Experts of a small language model.
Experts: 12 experts in each of 11 layers, 1 pick a token, a sigmoid router.
Training: a variant of Muon for the experts, 590M tokens, 4503 steps.
Below are experts of layer 5 (counted from 0) of a mixture-of-experts language model. Rows are named router (the router's row for the expert), gate (a neuron's input weights, with its number), up (a neuron's input weights, with its number) and show model dimensions 288-383. Each number is 200 + 40 x the weight over its row's rms, rounded and kept within 0 to 999.
After each expert's rows: "gets" lists some tokens that make up at least twice as much of what it gets as of all text; "mostly gets" lists some tokens that are sent to it at least half of the time. This comes from a sample of Wikipedia text that the model never trained on. Tokens count by the router's weight.

# expert 8
router,157,186,109,123,147,188,154,245,152,225,215,127,141,140,194,138,222,163,171,248,236,216,199,205,207,235,204,167,227,232,128,162,154,199,142,190,231,170,230,133,184,194,264,116,219,187,246,173,192,267,180,173,210,248,195,273,199,157,195,177,220,206,231,202,221,188,190,159,197,217,208,233,217,217,213,197,231,216,169,195,220,233,185,198,150,221,162,197,162,215,213,217,197,150,156,124
gate0,254,202,270,216,154,194,222,182,249,248,273,218,227,238,203,195,289,203,220,238,151,228,198,200,226,241,217,184,129,180,171,192,218,151,165,192,237,231,197,226,173,242,184,134,208,172,259,142,195,188,153,191,132,226,130,190,270,195,189,236,275,212,111,223,181,171,127,201,159,243,162,158,140,213,174,226,201,241,181,270,139,200,215,162,160,134,154,128,201,247,156,183,247,254,221,176
up0,225,140,182,161,227,150,183,222,213,198,227,255,230,155,180,191,209,284,264,174,206,193,193,115,227,214,293,234,237,270,170,216,253,240,178,257,214,233,154,147,188,226,112,238,220,191,221,169,184,233,194,188,163,182,135,190,190,207,212,234,195,219,223,176,242,185,160,152,105,233,217,192,228,188,159,264,240,248,230,169,194,211,234,257,177,172,200,136,255,245,216,210,214,182,142,144
gate1,255,171,188,162,184,210,159,163,212,146,244,238,186,203,185,223,244,240,121,227,156,232,113,151,239,132,232,267,206,230,199,267,175,209,199,220,170,240,190,235,168,279,197,232,192,172,190,222,238,243,291,207,166,168,192,188,268,167,201,204,181,218,199,184,235,132,230,282,264,208,161,226,253,210,199,174,233,244,224,248,258,180,212,147,275,179,197,122,242,288,186,214,158,249,199,221
up1,243,246,235,190,141,210,266,231,134,112,132,230,235,209,259,204,199,198,155,204,212,112,235,236,160,222,157,251,202,184,265,172,218,267,189,213,187,140,136,243,255,188,141,195,51,170,171,237,198,188,135,179,172,214,239,159,129,227,218,208,177,196,228,220,246,177,172,184,221,185,293,206,182,134,172,183,209,155,229,245,155,164,155,180,193,174,143,211,149,106,249,201,186,194,246,144
gate2,217,221,197,123,206,249,211,233,139,179,274,248,246,231,209,201,236,236,214,153,253,158,206,226,114,144,198,248,178,196,173,193,223,166,219,193,192,241,149,182,191,175,237,205,232,195,161,197,232,183,215,176,216,139,204,271,257,185,230,186,191,191,223,119,209,158,216,259,224,170,171,215,182,266,265,146,181,264,201,170,251,191,161,183,206,223,194,216,217,218,235,240,157,168,213,186
up2,274,254,171,198,150,172,190,178,245,156,204,186,105,184,214,218,226,211,201,232,212,179,243,220,228,163,253,245,211,180,126,167,248,231,244,135,203,223,263,231,201,201,186,241,153,159,209,104,300,299,223,226,133,194,247,187,182,250,215,157,175,181,187,148,156,219,172,238,267,202,245,169,118,199,204,168,207,192,191,262,151,144,90,177,193,218,217,244,214,181,193,241,173,186,234,146
gets: "| ", "- ", ".", ": ", "'", "; "
mostly gets: ").", "• ", "\".", "- ", ".\"", "†"

# expert 0
router,258,188,215,245,208,242,154,131,245,201,271,113,195,211,215,173,173,207,218,201,242,200,176,203,111,161,159,244,257,233,204,173,123,247,213,203,173,217,192,200,130,184,222,227,239,159,126,211,208,253,203,218,191,161,198,131,207,200,195,119,187,238,206,203,221,258,250,215,195,256,225,197,197,257,203,69,205,248,128,208,215,184,124,164,289,214,229,185,225,303,215,230,263,224,236,185
gate0,92,137,204,176,228,214,190,153,200,245,281,170,197,128,175,225,187,175,181,160,163,243,188,214,181,242,190,136,219,161,153,180,219,182,184,162,224,216,226,163,279,222,244,203,268,199,162,214,219,228,221,193,234,205,135,251,245,173,194,245,164,197,162,195,185,214,277,167,221,150,168,178,184,202,196,203,248,211,204,214,231,137,177,192,196,223,166,193,222,134,217,227,194,197,135,243
up0,248,210,216,247,176,202,155,217,231,174,143,215,200,248,242,131,222,290,120,212,190,167,178,187,242,152,168,215,147,246,177,175,251,234,197,212,200,154,217,182,169,182,192,92,198,193,224,202,204,197,221,226,218,195,243,214,155,208,200,203,249,183,232,196,168,186,177,150,209,190,175,250,209,208,180,239,168,244,141,208,227,263,223,193,148,245,267,160,186,212,231,169,101,219,211,116
gate1,229,170,189,328,217,144,230,162,208,240,191,113,80,216,220,241,186,250,223,141,195,199,263,159,215,163,191,171,123,136,153,213,194,170,142,148,196,251,168,242,176,145,194,205,248,176,185,199,215,217,225,258,162,212,161,240,143,206,223,148,168,162,236,197,222,199,268,226,215,179,190,268,187,192,175,153,126,156,188,209,180,133,139,215,173,166,262,191,225,213,133,155,192,165,215,242
up1,167,259,205,238,234,222,128,169,178,143,161,154,91,226,234,147,199,190,218,180,264,148,209,174,146,204,214,177,213,166,136,178,252,161,174,187,184,258,153,193,147,231,205,243,207,227,237,263,165,198,238,258,173,164,255,151,101,189,168,236,204,184,192,223,198,184,192,184,232,162,216,153,230,194,208,206,219,283,240,213,205,209,195,162,217,197,210,181,156,262,278,209,210,175,211,218
gate2,150,174,300,154,209,187,231,208,234,227,262,206,167,184,158,233,247,206,212,173,186,248,320,227,219,243,174,202,202,227,138,131,154,182,217,220,230,165,227,146,216,248,122,175,158,214,233,150,183,308,161,255,202,260,233,213,187,239,203,166,219,171,146,192,153,234,169,150,278,278,145,254,226,210,185,189,196,185,190,229,238,214,249,170,182,181,229,132,147,219,238,191,178,221,212,224
up2,200,200,206,224,197,189,191,157,175,170,195,268,172,190,239,278,274,217,271,128,208,284,198,201,215,155,111,204,214,163,173,176,168,185,191,166,197,144,224,175,178,153,225,184,169,243,227,156,175,252,158,255,235,220,268,231,198,240,196,162,200,230,151,231,185,175,253,133,177,203,205,219,174,218,191,184,159,149,224,246,183,204,214,183,138,110,202,146,195,201,205,264,181,215,295,223
gets: "| ", "201", ".", "200", "202", "–"
mostly gets: "199", "201", "200", "202", "198", "197"

# expert 7
router,139,143,191,221,249,301,203,184,155,199,191,189,187,248,177,227,235,169,161,215,265,149,257,205,197,247,196,202,240,219,200,162,240,244,227,214,222,172,166,196,139,243,187,171,230,200,190,195,223,299,90,171,244,181,238,150,165,208,239,167,157,211,191,201,164,236,172,186,247,231,208,177,175,167,162,218,187,239,155,191,168,286,195,146,213,139,204,203,303,217,192,179,223,122,202,213
gate0,202,173,216,182,197,162,201,211,171,293,191,141,136,170,148,187,270,162,172,269,236,217,162,176,183,194,237,177,236,248,250,163,158,269,196,164,212,241,241,180,208,134,176,150,215,229,203,236,231,184,202,226,171,212,191,227,264,158,185,164,218,168,147,208,157,233,159,261,185,213,208,178,291,231,219,231,156,215,144,166,135,212,145,240,208,209,246,222,140,215,181,179,136,241,240,223
up0,215,221,160,191,221,166,231,156,154,268,249,254,199,191,191,159,158,139,149,222,239,273,142,148,209,184,190,206,192,271,217,229,165,246,243,215,212,193,183,158,245,216,133,158,154,125,225,264,221,223,187,164,188,266,217,158,302,211,212,222,257,191,219,197,185,205,243,201,186,186,137,193,278,183,182,197,234,208,275,104,196,229,254,164,218,239,219,195,213,155,123,230,263,166,165,158
gate1,202,156,190,213,196,226,230,185,187,216,143,176,179,273,253,136,208,240,214,217,252,230,234,183,274,246,199,233,276,169,243,190,239,152,183,197,225,226,138,225,284,189,163,226,215,197,197,273,228,278,202,112,210,192,216,223,150,228,122,173,193,169,210,259,166,197,185,175,154,250,235,197,183,224,238,173,213,179,153,233,197,268,100,233,181,138,286,147,160,202,289,265,207,182,189,195
up1,108,208,162,270,211,218,198,113,221,169,236,143,191,218,195,218,216,196,194,214,227,170,165,297,201,185,132,189,195,207,207,192,217,180,153,195,163,226,175,189,252,182,133,187,172,215,189,183,250,191,229,188,152,175,169,176,149,219,156,200,112,186,216,270,125,211,171,130,164,229,193,218,180,192,118,170,187,228,109,231,147,196,230,149,150,210,186,189,221,180,190,187,146,163,133,173
gate2,227,167,307,197,229,148,185,190,168,331,306,161,349,227,185,195,163,89,200,169,165,197,216,242,149,127,183,199,184,196,239,162,208,188,137,195,214,222,198,194,163,152,118,205,196,202,156,82,218,107,212,195,248,125,307,126,202,217,225,143,194,176,179,169,165,253,175,156,196,267,211,188,203,144,163,205,130,213,156,151,191,145,236,122,221,223,258,175,224,168,220,180,208,266,223,253
up2,195,178,246,134,203,196,218,190,167,248,258,134,326,204,197,189,199,185,186,134,185,146,199,162,183,122,202,202,195,241,198,163,238,176,79,239,172,171,231,212,221,125,135,214,141,179,217,248,214,173,228,150,213,162,139,181,220,254,183,147,187,215,164,171,169,180,156,205,152,171,220,234,187,160,143,190,242,179,196,213,183,240,214,199,229,168,220,230,256,204,161,198,200,249,147,228
gets: "\n", "\n\n", " ", ") ", "1 ", "\n  "
mostly gets: "\n\n", "\n", "\n  ", " ", "Votes ", "Win "

# expert 11
router,250,222,200,206,196,235,199,195,194,187,317,142,179,195,178,209,236,210,221,269,216,194,226,91,229,195,180,253,294,194,154,126,206,272,238,253,267,179,243,170,156,171,203,170,219,147,205,236,165,201,174,147,224,215,183,163,198,181,181,202,189,223,218,213,174,203,216,226,273,221,271,211,198,195,156,177,201,243,268,268,194,301,201,172,227,196,212,185,278,183,194,204,278,190,231,199
gate0,177,210,182,241,270,157,189,208,239,182,226,226,300,221,158,226,249,75,157,182,151,199,175,290,183,183,258,185,178,128,246,241,202,160,145,178,219,225,232,205,218,198,162,206,182,196,260,231,202,205,172,215,200,231,206,203,133,204,245,249,268,211,168,240,201,157,189,210,181,184,186,146,158,152,142,197,200,212,250,225,198,286,180,178,281,168,231,204,265,263,193,176,161,161,194,120
up0,215,139,183,153,157,266,245,154,186,225,127,182,178,249,218,152,219,258,245,202,224,214,193,184,249,202,155,194,209,185,204,212,188,222,225,152,193,264,173,187,230,201,181,108,205,218,134,207,217,251,300,208,223,207,203,197,233,155,163,234,144,227,224,190,155,209,238,230,186,235,160,215,193,172,213,158,125,159,139,217,241,94,205,188,169,212,193,189,177,169,59,248,209,199,254,199
gate1,242,221,202,219,110,185,202,139,191,156,204,227,192,182,177,176,212,208,256,214,190,260,207,151,162,228,255,230,200,215,236,207,118,201,255,132,237,156,201,242,210,182,137,154,270,234,131,187,159,237,232,208,188,193,203,160,186,208,203,149,254,174,139,249,161,206,230,190,223,265,104,289,146,220,245,162,206,278,157,257,167,165,163,153,226,169,124,222,210,192,237,209,196,245,176,213
up1,251,221,211,170,137,183,189,179,239,145,198,194,193,208,210,162,217,225,206,155,221,203,162,161,230,146,160,275,179,196,179,233,195,208,219,191,169,235,155,125,142,172,150,194,288,190,224,289,109,241,235,212,192,200,177,234,200,161,315,159,241,150,175,207,168,283,136,219,210,200,231,173,217,179,193,231,166,282,214,236,113,221,242,163,184,213,160,228,229,259,261,234,199,250,242,218
gate2,151,191,246,133,141,236,186,199,230,234,322,214,173,194,200,162,188,166,106,164,218,269,161,180,163,263,191,233,156,213,150,240,229,232,243,268,157,136,209,161,176,217,129,181,213,145,128,190,163,198,258,172,269,184,232,231,180,135,259,282,162,216,177,209,211,249,141,231,284,251,193,181,235,204,175,168,218,205,260,152,163,203,130,207,196,214,242,174,202,246,245,130,190,205,262,155
up2,265,212,156,216,250,190,206,134,225,275,129,191,237,213,149,233,176,192,259,172,68,228,157,183,241,214,166,260,197,228,220,265,178,103,165,251,136,238,198,241,250,226,259,138,218,166,178,256,145,184,173,140,145,231,210,249,189,225,215,202,259,158,192,152,264,140,184,182,103,173,212,246,253,216,308,194,235,204,258,164,204,187,185,197,199,196,223,218,228,237,176,112,214,260,161,155
gets: "the ", "a ", "The ", "s ", "his ", "an "
mostly gets: "his ", "the ", "their ", "this ", "The ", "This "

# expert 6
router,219,169,165,143,167,170,157,188,150,174,175,233,279,174,166,223,193,178,166,238,170,206,213,148,254,189,162,235,121,167,142,169,237,163,279,167,225,120,166,164,209,211,224,115,271,195,247,214,206,228,176,199,204,221,132,147,179,194,169,206,250,185,194,126,162,215,172,204,252,140,181,231,242,140,199,145,271,263,184,283,201,183,188,187,232,203,213,147,313,157,202,238,253,213,217,176
gate0,135,183,207,233,218,92,186,182,243,215,172,156,204,120,262,266,203,211,197,247,233,195,207,148,174,236,204,205,191,199,267,145,255,184,188,168,210,220,170,190,203,156,240,201,164,222,241,232,237,165,182,246,173,204,155,132,195,222,254,206,239,251,311,196,287,180,216,201,172,159,180,220,191,173,159,280,166,202,197,191,166,285,215,258,196,211,166,155,143,186,175,233,235,229,240,169
up0,216,239,232,185,215,264,192,202,159,197,174,220,248,151,172,148,268,163,223,208,184,175,244,106,234,186,127,259,195,185,144,223,182,271,179,201,168,179,203,159,170,202,255,248,201,202,159,267,140,119,222,163,236,190,212,242,198,225,159,132,195,193,190,237,199,246,263,195,110,214,157,204,257,145,158,181,246,223,185,170,164,226,199,268,262,214,218,192,224,266,259,123,174,242,133,171
gate1,171,151,167,214,149,181,179,248,218,166,177,129,263,165,167,195,183,216,197,211,230,192,267,210,184,198,279,256,162,167,158,192,194,206,180,170,160,198,168,181,211,167,228,225,191,214,244,216,255,156,228,228,248,209,261,159,226,194,169,269,196,173,263,218,185,243,215,225,209,203,215,247,236,130,178,171,172,207,193,108,143,197,151,184,199,196,142,246,219,182,219,243,182,290,226,79
up1,209,164,196,157,172,164,211,209,228,205,237,148,186,190,241,187,239,188,123,205,184,188,188,172,252,168,287,205,139,218,97,141,175,209,230,206,156,258,291,193,191,255,220,242,226,183,191,245,184,242,201,155,222,148,239,176,190,231,206,269,215,185,290,208,135,210,231,215,238,244,199,232,207,156,199,244,261,268,189,187,165,236,205,203,174,171,226,182,223,153,191,224,158,207,195,154
gate2,229,163,201,198,205,210,245,177,239,165,201,166,153,229,228,293,194,183,199,208,173,211,230,186,253,233,260,176,184,180,184,157,242,217,165,217,203,136,200,267,235,230,200,247,203,243,200,196,180,228,220,223,292,224,190,227,241,243,154,244,190,226,198,132,199,205,199,160,224,237,207,286,228,196,157,201,128,184,221,189,226,237,108,175,132,262,256,178,220,185,153,182,221,243,249,266
up2,124,197,181,165,224,174,143,257,145,228,202,197,179,203,142,173,181,183,152,237,218,185,145,199,231,157,97,141,141,224,222,151,253,190,290,267,205,231,242,199,136,241,227,205,206,191,245,176,135,209,177,175,295,184,172,196,210,228,159,240,203,203,252,214,168,243,250,216,240,184,184,201,167,134,233,204,182,152,215,266,196,207,216,172,241,158,133,158,194,112,173,259,126,146,149,278
gets: "1", "0", "2", "3", "4", "5"
mostly gets: "century", "0", "self", "1", "north", "3"

# expert 2
router,283,175,200,164,226,231,210,181,210,226,234,186,257,138,194,174,171,144,228,237,257,246,231,230,191,157,224,217,264,234,183,112,205,204,257,202,215,212,199,128,143,227,174,244,246,268,238,225,204,273,250,171,178,175,255,190,194,234,190,178,275,235,189,206,205,154,152,214,300,209,202,274,196,219,174,143,184,282,239,251,209,211,192,211,311,261,161,187,245,177,188,250,135,127,177,271
gate0,181,188,131,225,146,141,201,234,185,240,163,195,229,224,95,189,268,221,253,204,164,238,231,262,255,208,162,249,224,190,212,148,172,197,205,197,190,140,203,196,138,117,164,181,274,208,217,209,134,263,186,254,202,251,261,159,261,198,238,209,161,238,156,210,235,182,129,184,232,162,151,223,149,253,251,180,183,234,216,187,227,203,103,169,218,212,159,172,234,174,223,261,213,213,200,244
up0,197,214,252,209,183,156,170,185,206,197,251,210,196,198,260,229,142,196,196,191,220,173,174,118,250,169,147,105,255,255,200,239,288,171,188,150,219,278,175,210,138,185,204,262,220,250,236,133,219,154,236,199,181,192,259,234,161,226,154,194,147,255,230,232,249,212,168,169,191,221,210,158,210,132,142,175,217,166,217,177,231,263,255,226,209,218,210,222,166,154,207,215,221,203,203,136
gate1,211,205,172,211,175,139,198,165,186,191,280,197,202,195,216,121,232,234,230,225,221,182,189,178,202,257,162,184,161,204,192,213,236,195,125,169,200,283,212,165,207,193,179,199,189,236,220,200,159,228,248,228,175,224,213,133,127,173,246,222,239,268,156,285,253,261,189,168,198,180,155,171,273,158,196,192,121,203,207,204,220,226,295,66,242,194,161,164,197,193,146,124,161,256,215,264
up1,113,218,244,192,123,117,193,199,223,154,173,125,189,198,180,166,151,208,215,201,182,200,202,160,179,234,239,184,178,202,224,178,168,219,123,197,136,167,194,174,192,208,271,203,266,169,247,185,150,156,129,213,194,206,149,159,214,181,195,167,206,192,189,187,111,278,212,254,238,247,190,213,271,192,195,209,218,262,213,228,261,191,268,232,244,235,202,185,158,247,232,115,191,225,296,218
gate2,221,206,113,252,239,175,260,203,214,156,210,223,258,213,293,218,141,244,192,253,200,245,198,130,142,156,223,269,169,185,272,138,227,157,228,175,254,157,239,181,139,269,139,176,222,190,284,181,155,207,236,192,202,210,165,134,233,227,168,188,180,201,226,183,220,193,179,224,228,247,265,209,208,221,256,172,204,201,188,165,174,233,290,179,179,221,203,200,221,146,186,205,175,196,165,282
up2,198,247,231,185,160,262,166,221,177,250,237,169,174,219,243,216,238,136,212,184,236,221,134,167,211,204,189,239,149,248,172,238,119,222,175,219,219,199,191,218,211,204,210,163,118,201,173,235,192,128,229,170,181,163,229,208,141,226,200,105,172,164,159,99,174,203,307,146,228,194,253,192,158,195,173,235,201,225,215,195,216,198,178,209,253,212,189,227,200,205,179,249,178,191,170,223
gets: "in ", "of ", ", ", "by ", "-", "for "
mostly gets: "In ", "in ", "By ", "during ", "via ", "by "

# expert 10
router,170,168,164,271,243,145,258,197,236,190,173,225,229,216,147,223,265,237,246,175,157,169,154,202,242,196,232,189,179,256,98,181,194,221,272,191,278,144,256,169,176,207,248,106,245,243,195,188,272,196,159,149,238,156,155,203,201,215,216,153,255,190,279,168,249,199,221,222,167,232,203,173,185,226,234,228,243,278,228,267,185,253,219,140,250,166,180,150,291,246,161,219,224,183,240,228
gate0,201,234,252,179,185,161,157,197,221,165,192,199,191,137,359,238,228,199,166,184,234,224,145,113,185,179,214,147,193,210,170,192,236,175,235,177,219,224,203,242,228,171,195,236,147,132,177,189,223,170,287,180,235,160,166,128,139,218,218,155,116,270,152,217,142,138,185,184,214,226,205,232,196,224,164,160,150,278,220,220,223,235,185,243,180,187,160,188,193,199,186,297,190,279,298,229
up0,161,120,241,211,208,143,199,174,234,114,239,181,257,167,152,234,164,322,180,222,202,283,246,205,248,182,221,216,165,161,188,195,187,178,215,267,239,191,199,186,195,245,178,105,164,188,211,173,157,243,226,148,260,231,247,196,144,214,216,139,256,239,154,208,222,254,173,275,189,255,204,193,234,156,170,177,219,153,225,201,187,151,238,180,169,167,251,239,191,279,218,218,229,201,173,214
gate1,189,251,237,246,271,239,232,183,194,169,186,216,190,172,130,208,194,217,171,67,232,123,255,170,228,201,177,110,203,246,165,220,167,157,180,168,233,159,200,245,206,182,112,180,229,159,165,170,178,276,200,131,209,194,233,238,169,219,154,149,152,141,185,265,200,252,219,160,253,210,203,169,168,231,223,177,276,137,216,188,174,141,212,145,234,112,230,178,162,87,207,237,197,210,226,235
up1,179,136,145,215,292,264,165,157,137,208,224,162,241,193,120,179,184,224,223,127,221,162,243,262,246,224,176,255,183,178,172,191,239,220,189,228,189,175,224,223,160,228,188,221,257,264,144,163,175,299,198,188,246,183,245,165,166,240,194,185,190,213,201,253,263,192,166,236,165,170,184,184,180,204,137,201,209,133,220,214,155,194,203,207,198,207,186,198,142,84,170,201,178,238,239,217
gate2,133,190,226,151,196,240,148,208,277,195,191,151,258,184,79,236,210,240,174,196,252,216,146,237,236,246,233,149,236,175,167,213,128,170,237,192,283,264,242,109,234,223,93,161,178,163,198,215,183,181,177,224,240,135,239,192,199,200,240,222,177,242,167,223,158,218,198,178,136,212,182,202,203,167,195,205,213,223,214,196,228,243,186,157,206,163,178,220,118,200,260,235,139,169,152,224
up2,237,199,196,170,277,156,155,181,187,171,203,198,205,179,150,232,224,208,166,206,195,149,196,221,218,230,144,153,273,190,158,220,257,199,242,252,228,246,251,159,217,276,197,113,146,209,163,215,215,149,248,178,206,184,236,206,214,257,254,285,269,199,241,188,265,230,103,162,331,285,133,277,209,212,191,247,208,225,189,248,193,300,219,139,181,86,204,202,217,195,242,235,154,179,175,223
gets: "and ", ", ", "was ", "(", "is ", "\""
mostly gets: "also ", "would ", "been ", "them ", "be ", "has "

# expert 4
router,88,207,176,188,143,250,223,188,128,149,219,203,182,219,242,227,243,119,142,287,175,204,137,177,163,209,191,157,186,199,113,214,197,204,220,142,200,154,200,178,155,219,147,226,259,218,253,293,240,281,167,162,205,201,157,137,315,199,206,177,243,209,202,200,152,178,126,195,171,195,230,216,187,226,229,221,243,277,198,291,209,204,237,205,225,171,238,204,269,275,167,206,276,274,228,149
gate0,242,165,186,136,159,219,186,234,184,220,205,240,227,186,214,161,267,218,198,247,245,254,190,188,230,224,174,203,160,185,143,230,238,213,174,253,127,132,228,100,135,181,170,168,184,222,188,125,245,161,212,185,223,144,244,275,293,117,158,149,252,112,175,217,238,233,190,188,184,187,149,213,233,121,208,197,222,262,302,218,191,210,200,201,247,185,255,223,218,194,226,160,179,187,194,228
up0,191,125,184,101,154,176,280,237,199,203,137,221,186,269,212,252,181,166,131,236,242,162,246,219,150,287,237,199,209,174,182,210,213,188,209,63,203,199,193,148,236,231,255,210,263,188,219,223,176,212,237,218,169,242,201,184,185,160,117,224,203,274,168,216,191,202,157,225,192,220,212,186,197,254,267,178,156,252,130,130,290,185,249,202,218,212,191,215,217,223,221,157,221,193,271,213
gate1,210,240,250,195,197,209,212,154,231,190,185,221,224,225,214,185,174,151,204,194,281,191,252,205,197,247,199,204,244,186,172,196,175,222,221,199,163,198,220,214,144,249,164,299,202,202,168,142,137,164,226,303,242,181,244,217,99,187,127,161,194,271,140,177,158,149,186,222,166,185,217,247,183,204,132,203,247,170,221,178,208,194,195,194,184,207,174,195,162,210,225,158,185,140,142,199
up1,288,202,259,152,167,247,191,157,219,242,179,295,171,138,298,239,153,203,222,261,144,210,187,105,255,160,196,191,160,163,190,232,214,200,256,161,323,209,170,214,246,232,227,175,237,229,120,186,155,227,217,229,201,189,229,167,318,269,215,228,227,126,170,233,197,237,202,187,214,185,206,188,192,245,234,229,234,213,131,226,216,191,307,216,194,224,175,152,239,236,274,224,241,185,219,256
gate2,179,195,192,162,242,166,194,212,162,261,186,187,207,195,215,207,199,229,165,204,201,158,186,161,199,201,152,158,161,188,189,194,213,198,220,211,220,249,205,133,75,198,131,175,137,190,248,189,203,210,188,230,227,197,232,155,204,188,183,195,205,124,195,158,229,161,226,168,173,233,231,163,251,195,158,117,214,200,252,250,225,260,260,169,128,225,247,191,218,222,188,162,142,224,130,196
up2,134,172,193,180,234,131,166,234,173,235,247,137,232,266,142,151,177,251,180,201,175,216,174,143,299,201,248,116,162,173,256,275,255,130,217,203,192,255,252,137,112,156,156,137,195,195,272,245,164,228,113,188,235,175,199,179,211,197,275,271,203,131,172,150,247,226,228,235,311,163,167,177,206,149,187,123,235,214,248,213,196,206,203,253,168,183,194,170,206,173,151,211,177,124,191,176
gets: ". ", ") ", "\" ", "he ", "He ", "o "
mostly gets: "She ", "He ", "John ", "ir ", "Andrew ", "ville "

# expert 5
router,201,228,55,113,186,205,235,213,140,215,248,247,232,221,222,222,165,201,212,315,239,227,239,211,183,218,190,197,235,131,184,193,167,176,270,222,193,222,204,77,149,160,198,101,219,237,247,166,159,177,236,190,163,193,218,208,260,180,249,181,206,219,151,175,194,215,205,173,187,218,179,151,170,235,229,257,233,178,157,255,202,284,205,237,220,211,274,131,388,221,119,175,260,213,220,181
gate0,183,219,170,205,126,201,223,219,181,160,263,193,262,170,231,142,160,239,255,195,158,153,208,214,176,240,248,221,277,221,276,192,175,200,221,124,285,166,209,198,165,256,246,145,222,215,226,272,184,196,215,216,152,171,189,176,185,267,179,197,252,229,193,200,230,243,208,186,146,211,233,172,192,237,219,239,198,210,115,209,178,151,244,235,265,244,194,149,229,222,200,197,256,253,164,164
up0,91,142,140,185,153,118,193,197,213,188,228,269,95,180,175,173,91,197,256,240,246,140,180,168,163,153,224,223,242,189,247,194,183,208,194,125,231,184,222,221,201,216,196,152,162,209,211,262,216,218,198,216,154,210,175,150,196,167,65,258,209,223,228,171,170,192,207,195,160,182,181,171,234,200,227,247,222,229,153,166,182,166,195,142,196,250,239,204,219,214,148,167,246,165,231,214
gate1,170,226,178,289,200,243,260,263,191,126,150,279,152,237,248,243,269,182,240,210,190,175,253,189,170,218,247,256,159,249,171,245,197,226,211,256,197,171,237,137,167,214,264,197,145,231,148,148,223,225,164,222,192,167,265,163,177,209,242,241,141,218,223,179,186,238,170,215,178,229,146,235,141,198,147,253,198,140,146,228,193,234,191,186,203,224,189,173,183,210,234,224,214,208,169,212
up1,230,227,232,238,198,206,116,244,175,226,208,82,203,182,173,181,163,214,131,172,208,176,194,166,232,183,219,215,161,201,236,187,224,178,160,142,193,253,211,212,288,208,184,125,274,117,173,192,180,178,219,187,217,213,187,203,242,124,195,197,128,212,260,265,274,248,196,142,196,183,192,147,155,158,245,262,269,154,265,167,181,222,173,204,194,237,117,193,229,140,207,135,185,221,261,239
gate2,236,182,205,191,207,128,251,262,233,207,267,214,221,249,209,241,180,181,165,166,203,213,197,222,233,204,252,210,248,285,239,214,182,155,296,202,176,157,139,188,220,166,212,165,249,157,262,100,161,212,237,169,261,146,191,238,203,196,241,232,186,230,236,269,267,206,229,235,216,142,190,155,118,203,196,185,150,225,140,131,216,238,209,323,156,192,212,184,213,211,213,197,256,249,231,212
up2,221,167,191,199,207,180,218,195,249,200,217,176,153,243,204,162,136,195,187,121,233,281,200,214,199,228,202,178,199,233,264,195,213,220,162,143,215,275,139,245,215,202,214,167,256,243,228,183,183,158,189,182,229,149,199,252,174,236,222,193,137,215,262,196,229,207,203,156,171,200,121,226,174,166,282,211,214,175,193,148,250,321,202,241,257,243,276,274,234,177,139,211,235,263,189,176
gets: "as ", "that ", "of ", "which ", "after ", "with "
mostly gets: "which ", "when ", "where ", "As ", "After ", "When "